From a checkpoint of a small mixture-of-experts model trained on Wikipedia: 64 experts in each of 10 layers, 7908 steps.
Below are experts of layer 7 (counted from 0) of a mixture-of-experts language model. Rows are named router (the router's row for the expert) and show model dimensions 0-191. Each number is 128 + 32 x the weight over its row's rms, rounded and kept within 0 to 255. Numbers have three digits each.
After each expert's rows: "gets" lists some tokens that make up at least twice as much of what it gets as of all text; "comes before" lists some tokens at least twice as common just after its tokens as in all text. This comes from a sample of Wikipedia text that the model never trained on. Tokens count by the router's weight.

# expert 51
router:140128112106096199148118161106197123164126099095119104188167147150158152132132172158083127194193119132085167095128107133131101164045153139158208081171139111131146176113164126156126146080105098142142105130121035172067126133118107185085065081113073109151118146138123094156123153116078170147177111159148118103151162160138086156119101148076148176130080106108132105146087112112073166117147083129191086112130139170128104124111123112149180117107111123152143125133145121090115146148159126123133118102159068086138102132155116076152091149124106154164152127133092108156093211157122060184
gets: " ", "–", " (", " +", " $", " −"
comes before: "2", "1", "3", "4", "5", "0"

# expert 15
router:132099147119142081146167161114121076179176186121134152114134123110128088134144077138097113111177115100120076154174126146159083150183133120127149156111091127118116112137124173131080155116174128190148047139202160107186081107144151094085110149124193143062127123100104104138095145184147139169115153213142143156139128141137082143059120056093082154145181131125121141151105069127140175173127099132097086178164172088131097130133162128155084097091065151177155134151131152101105122142106117108106174109149050187082105138134119073148145128110110130205150122155154125112138138115077142114
gets: " season", "7", "4", "8", "6", "5"
comes before: ".", ",", " and", " in", " to", " for"

# expert 26
router:115159125116133191159117228147109138238122126172118148088128141115132121126158176139113127104100080085126106109087116111077119109182135162113181092214103107101094147052058117163151116128118152128058165146107135119099135109133165203101142127134122119132137097152173139141181200106096022149179116129135140159110137112119098106117108062136088133099207102154096074111108142077141153144121142078084121128143149149090184137128137179120123131138086160086110154116115149119100102117104127106137133081140117110116128119160142118178131127086183079134123133119106140132173180147142091117
gets: ",", " and", "),", " which", ";", " that"
comes before: " and", " the", " which", " but", " a", " who"

# expert 7
router:098111082093051159162179139155094104147120217083166105127102078172177136164175130119172073059201084097061096165095125129125127130176143088119102075126090105139105150148149103189145169140120091122055135137114115111118104048129208129133096137137126142134166125091163061113108137113113130170121088164125050092162142104109111091172139070150117138118093084116103116173110131111137119159124129080077182178129134124106087098146127119133157141161176106126152108104117076150108107118172153140108089130128109107156072147147115149066119082106142150119106147120131146123139120066134116159
gets: "″", "°", "'", "-", "′", "."
comes before: "N", "W", ")", "s", " ", "E"

# expert 9
router:043149131106078157165146113126168098181078093175118096142130108161130131139087088142076133169144096135114188121180124142152174183055109158132150095128127097127188138128142110141137172148141130078135137145161059140092169088147125197087107106127085175137126071145104056129161101099154186140129088128121141088146187166159164153146120149107176118093084119140142082132124149188146163166115107140199121144093102135135166115056171109144125150090130067161161160126125162115131095147198143125119113111142104159133140143121125175154091186130148180195138108110101109168116147185124172151
gets: " ", "9", "1", "2", "–", "8"
comes before: "6", "7", "5", "8", "4", "9"

# expert 39
router:169061183108117082141130128097180121114157078041127121117161164106147112134078132112120096161181094130135133153096080154166114171102106099140117123129128173104181115146125138113164118133112112180140125136137159101119135068120121135117138189122098078102112127147067149144144176164117164179085113106134116135132188128133122141151126078104156162187165220132163154097113115170160146133154148118077100170115100048149115142118216105189106085136152123172124078060120134123134138113092112127185116124152082130159140139143069083198137117145110118100136117151167141114152121063105220100
gets: "0", "3", "5", "6", "2", "4"
comes before: " |", "–", ".", "0", ",", " to"

# expert 0
router:165103114078112210160119126134130103118164104089108067126133110131137143079139147109138142108122109102104090129094104131158128137180197150116140067093173147137130115134192141164153146072109141131078164134188072118105047147146211148081078150104087155154134138143172090125177131135121146084169116146115102123122137084149088189165104112107119174150072208140106159173044078104139142124179078112127155111079141111150163139152133137117159138146102108113141170093083135124125050121169129147172097129128078102107100106141142134095104157151130117167188170117132161120136163106154050140
gets: " (", "-", " ", " \"", "/", "–"
comes before: "1", "2", "s", "3", "R", "|"

# expert 56
router:149161158113159144132146103168116088085134127141157185108088088110056186138159102139134159143149096072128122125087132116097154163093134121173139148082148122128122126153104138165168162152137135094072147133137111161092130086135167140134179138200133149144148094075105102126140164156173071185050115089101118073077127145107085180125095098105091139179142171084139152106093139120167163091133129157169157183073139069130156117119180110125135092166234102127117181121137176162090154137121148091184124134137093118147131197127063110181121144128167141103132097157151153187087162115120114134
gets: "2", "1", "0", "3", "5", "9"
comes before: "0", "9", "5", "8", "3", "7"

# expert 31
router:155121147095107168167165111154137120142078081152107102102145130104098127184081110185091168171135099093063166132140123182148133135060141154140111095104165155137105132101106054165121148166126124133137123163096133146139166110179139117165096081174134146199139093146082126142123192133181102140099142129095112063074136147144132171102068146160113096115118188105106132116058188125129175128146117115184091176056139110098166088102180147104097115127141065125117134098200131140086120161151133106139132155168121150127111164182133154147087182116146163091157073148177113149084161140164149181
gets: "1", "2", "9", "_{", " (#", " mid"
comes before: "9", "0", "8", "1", "7", "2"

# expert 62
router:119094122123174186166177138165074093140104133114141070108106134107122089119143134100083181151120115158102164165181109120167133139122141158117085082144155147175090061079131071189136114148097099056107137093121072136120096128112195125074112108117126150070138179129123090134166098137107173137142154134153078114148128135183103132135098104152155162175057164117148154145121164113048134130160126165091179141109157152161137140211135152118201112129107148107110098150086176091096117085182183117151140165161097138074121107159114111113103163129193133074104134078092152111164129149170113133
gets: " (", "-", " ", "\n", " un", " re"
comes before: "-", "1", "\n", "2", "born", "s"

# expert 34
router:142112106062107130154187166116138165119168121058080147125105137108145092112137133135124128102147119085110070122137121091087124154215155073114139100126176151145115112112142166148120138132144132140056083116131170136136100142151136177097168120048197112154214111118139162094148137114130074073180105102122093153100200146121093169090085138084191147101157125153134178138129131133078110131102078111113107147133173144097153140110112087141091126151162118157114100108098123096077123165137095123069159075120131127173084201131177104138107053070119161106099127141131156102083122139097062123
gets: " |", ";", "|", ":", " /", " has"
comes before: " ", "\n", " +", " —", " −", " $"

# expert 61
router:178124132127112170186103103120119111083188142160102141088126136098081185115092112107160125097191099109089096142070163133117121095150152121093107126135145174141157148103119166124186163094172151111165127188170080118086147129172158124154138111154176145128100022167145117137143094151148073140103136168135068157157056151075123217057109119087041139127103096138048135196103110098108132137161175148102150133109072074133091121141119145149115095117137114168150136072128117132121122153131140122103141110144114105096097184132140154121158138184086108151133120118132106135154194118151102150
gets: "\n", "==", " \"", "===", "History", " also"
comes before: "==", "===", "|", "The", "In", "-"

# expert 2
router:144089123074082153131161143126150147150153156088052137090118140099115117161103115107129121087085107124084146069124096140106101111158189095137102147129158135158139102122087105141151184147136139158100130136138205087149145103112124178116111092111160105185151075140122204102125102140109066075119150126131135202127157156105058129135109090106221172136189081115131138128118118140121118142130140103154098099107180103131134133122106124134043114126090066115120105129108123115165143151134099117093104095149108084148076178078156090189067075056114098111123118146128150118103102092057079066
gets: " |", " of", ";", ":", " in", " at"
comes before: " ", " the", " W", " L", " A", " —"

# expert 60
router:158136151107117203165075081164088098080143111122134118100101122108126164101127145089144153093130094117148080131111114109152154162144180131110117058108155148130107144087202090152138151081127123119105152118191070122122076140174181135122111152099134169142151111187181080138211122138113136107171140161103102158143115105136139196114138105131123182125095182192107124175052114104121142137206102110085151086100145152158179118163121153153147123134121125131146160032087128136084129118164124118189109138140132091076087128120163119116128190147136110175152173093118167136180182114172099151
gets: " (", " \"", "\n", "-", " ", " '"
comes before: "1", "The", "|", "2", "M", "S"

# expert 29
router:071101098093174150108120089106084119117098143189095092192148143078118138113070122072125207139127127124098191114174070145137122165052079138126095118119119179147144147084158089091140124141116144087155114130096136140136174066129136155135091125161174116082138157167120084131120101140104140173086100113120151072117188131175174123142126105105166124092050153130194156105099117156090134096143069141151179136130115103139082144145131115109088122156111120134089104201115096100117164086102192143110084170121133159107118089160104106086073149172122192095099150130138145120092183121170136168
gets: "1", " l", "9", " d", " st", " b"
comes before: "8", "9", "7", "ig", "ights", "im"

# expert 19
router:152096182161133101142121131119143073129197166093135127151123105068101108142128093149179137145107106163141002118102058154149059124100123173150135142121153143087118109171152158125112105096165125121131084162130117136136110133100146115104162143092124167101101109093098157147138151189184166169089091169097145101154097128072150110096143083118097090093208104112098125132103079119151152122114142124112112147131149108094129148120168139140084086111105192109135119060100110117100114123105116187143219131141115140079106162111123063161175109164064112181120183124147104047167117127113147128
gets: "5", "4", "6", "7", "8", "3"
comes before: ",", ".", " and", " in", ")", "'"

# expert 42
router:152136168071157152176119162134134136127139177164136181118115138107087113177167077124176137110102125081132080065124130094109114138104154087112066154168137127156107169103138135158145164131198141149070133105128186115192102142137167149136140101152113118150114089166195103109140129046103126151136141079171150114113105127091100219070136096146153112140205136179089144171072164111098126137153123102173132171117168108107100130131108187095187104156093125127178121154055145123151159154095112176108173141081081131186109151101162148110153166112172075104135115175146104120115120156149160112
gets: ".", ",", " the", " of", " that", " The"
comes before: " the", "\n", " The", " he", " He", " In"

# expert 20
router:189121121159147097135171150086171144135182156125137091151093053140140130134150148119107100118206120140111084146102164136117066089159148167072095154103167153146177111134115187109090149177154084116129084083164124122142090098091107078115129168144130113131084099139157128098118174182163110142092114171145128136173068139119128114122115107100107174164144131106098121128087149097120147114127142151092159255094136144118085158082109127167063115141087131121109154045131140126125103113195127122152173095132099111163093181095170109170122070162116074076111122139123097107160140127061144103
gets: ")", "i", "\"", "a", "ia", "o"
comes before: "\n", " (", " |", ";", ")", " ="

# expert 17
router:102173094117106082214141149138125080044097089052099153125171129133112141081129129085126169161113096194125106136149145085152128112095160116144126148048176199145142182116155119142135163142088175108172077141126113107121203095125152116124097099178133080158149086132142076063145100125137174081089126176143098147087078152142163130108078090152126111119094081097120115132093120128130168127145137142169157138075088095245153131191127139135163107123172114128132103159140135102150115115185086130119079128139164137159093130138112114112107141130144127110130153116104190115174121103126088144
gets: "\n", "==", "-", "===", " in", " UTC"
comes before: "-", "=", ":", "–", "|", "Senior"

# expert 32
router:141115100108118156147184147118150112105107125141150142088147089197124136175101144159127139177101099110091207104165095150096174137073104081103161113118119100085134181147094116137162151155161043114099080179150050134073170119123124170161166126142143164117152108146128125147141119097188186171116064135124153105109172111126035138105099151124171121084129125097137100123089156163133153111152124148141147129131125147092174124082154092135144166171118106123102145066135108103159095130161160165104187062141091140141205167160120212173132165140101075168128090110158080118099127148122116116
gets: "1", "9", "2", "0", "8", " "
comes before: "4", "3", "5", "2", "6", "0"

# expert 38
router:107135095117112062165186202097117146125155110132089160077163150122169158162116127161135137083161111108191116136139132082192108117177127106154088106101152123132069111087109149126143150133114125201145130129120161046149148144092125165093133185088140122128104123176161120118121114115151068116218124130164106137113126115129128119112127113096156153142136139155145133167126210168130128184134168131062114173109188089103114144154116128094141143087112073102103153152173145117096097117078089150089129113176150113222135133071125096135079115052126143102133072117127195121095130092135079075
gets: " |", " in", " for", " to", " with", "|"
comes before: " ", " the", " a", " his", " an", " first"

# expert 40
router:109142098087136125089187138117139175140174138083047152131058100124117150131162091146148090130087109085125097120085144126108106118102181146152111094127140126166096153131132162164173180168099153179127136083139187072106154097085146144058154113107152123145185185076170155106141170154153053133156120128107083129057161119098139182095057090167182135186137081107114114180137141135104166148152130125140123143133166122109147119105110145124131164128132108099170119107100208151164128104172166102148096155076077153182115165072156124117119065122089134065130097137138163119121168148149127138
gets: " |", ":", ".", "-", ";", " of"
comes before: " ", "\n", " The", " Arthropoda", " Animalia", " In"

# expert 11
router:157117115132086105134157201089164093118203166108103133132106084133135141145134151110142113119194109109081079098070090132111122125073102125170200152098161129143155107129133208126142155125194091152112139142059147112072176079105202137183140136113080147111101101112123164132150163208175136173093093149144068173144157090082149141122117082147130108138129130107091140129089137160154169136105127112149151160094126093128104144132197158180092127101170148088115148057108107142130103162157122174147195132127104106138138142167075124184124105121069128141113095136156132075152124091085106089
gets: "0", "5", "3", "8", "4", "2"
comes before: "0", " |", ",", "5", "6", "4"

# expert 46
router:181152111096044149125136146147156094128147102089107214095065182109127128121121115065103087123097110117127116122083160120130101113160180131112147081114119128207091128136113118134151164118204134136123171067155165087100144122134138154047152102159156114154110099183058149129160146110114083129134111112125124122123198098141119195133095094110139132182155088102135117074124138086090155188120141137109157069108105154155182145086160100128106105189137100076120181134120161108178164161130098108150093110060146080124129118076161119084130115125104145127151119128122181169129079127125070172
gets: "-", " |", "|", ".", "==", ":"
comes before: " ", "\n", " The", " Born", " In", " Date"

# expert 41
router:146116101088095127097160179128156152193239188095147141109106077098158106159113140138156122066156112109091032149092159087100090114150139123115092131116150140146125195126113141157135115120107130121082154122094151159121152104115149170101195169121146143095133125158120136181111140133096123139154083164124121138133088163097080170085148107104125116168164122108071090141114120175109137131096171104113125164136191124084105162138156102126076083125092149163122125076110116115113140116189160111172148106084114166128145159093120125132100093172134104098120060117144038054165136150032126127
gets: ")", ".", "\"", "==", " ==", ")."
comes before: "\n", ")", " (", ";", " The", " –"

# expert 13
router:167173099137083191122154128072120134153080126120093145173160117112080102142072168095081173181104104115142147123145141180115155121105135123109169085125114078114154127129156105172140126127147112107117113171181091162073104083094098168122128106141144186157056088154089093133168073097164173187116140145109137098135212150159065175130117160137192152123082112088116084132051144124107161068170117127154112083123134126065158164116122139131158130149093132162167152115142101157126100130236115115150118092113077102138167137119097155155077178093114157136173129125122094131103098108141103120
gets: " ", "–", "0", " (", "/", " $"
comes before: "1", "2", "3", "4", "5", "present"

# expert 5
router:173089182119108087118183132124202169047157110052094125091112179133083127123064118161132127127172109115154121106121126106100145107098155062113189160131124141137153136139152159127117150103170157147115147171105144177113186126127123143188093114119083118137169142143080166138140151116120111174117127145127147106105173115125118226105126146108090128173106191102139149110144152155155079127132135155139106155067150076145121108131163125156084073100187103097154129059135143136024197136158108125125150138159100124115138154105131137140083117144061169119151080121123083141059120097135183106
gets: "1", "2", "0", "3", "4", "5"
comes before: "0", ".", " |", "\"", "9", "–"

# expert 27
router:107143070125115166105118164131123122148134133117093143043143124107130170091095129159102133087124091118064124137085128152092117100202141142131139088128123165182115116115075150172144140171084124144042151152121139070138143088093181187141155155092099128176104076134160120140164180153164032143199150144153107157117103117169131154148130103118126135132198077101105165122078220112115111168152126066047127123127165144079072142123137166119107135135093113073116153077117143116121080136135131108143107138147128113156121159145125160169082114074178128128116075105094141155128120125090077111
gets: ",", " |", ":", " in", "),", ";"
comes before: " ", " and", " which", " \"", " a", " New"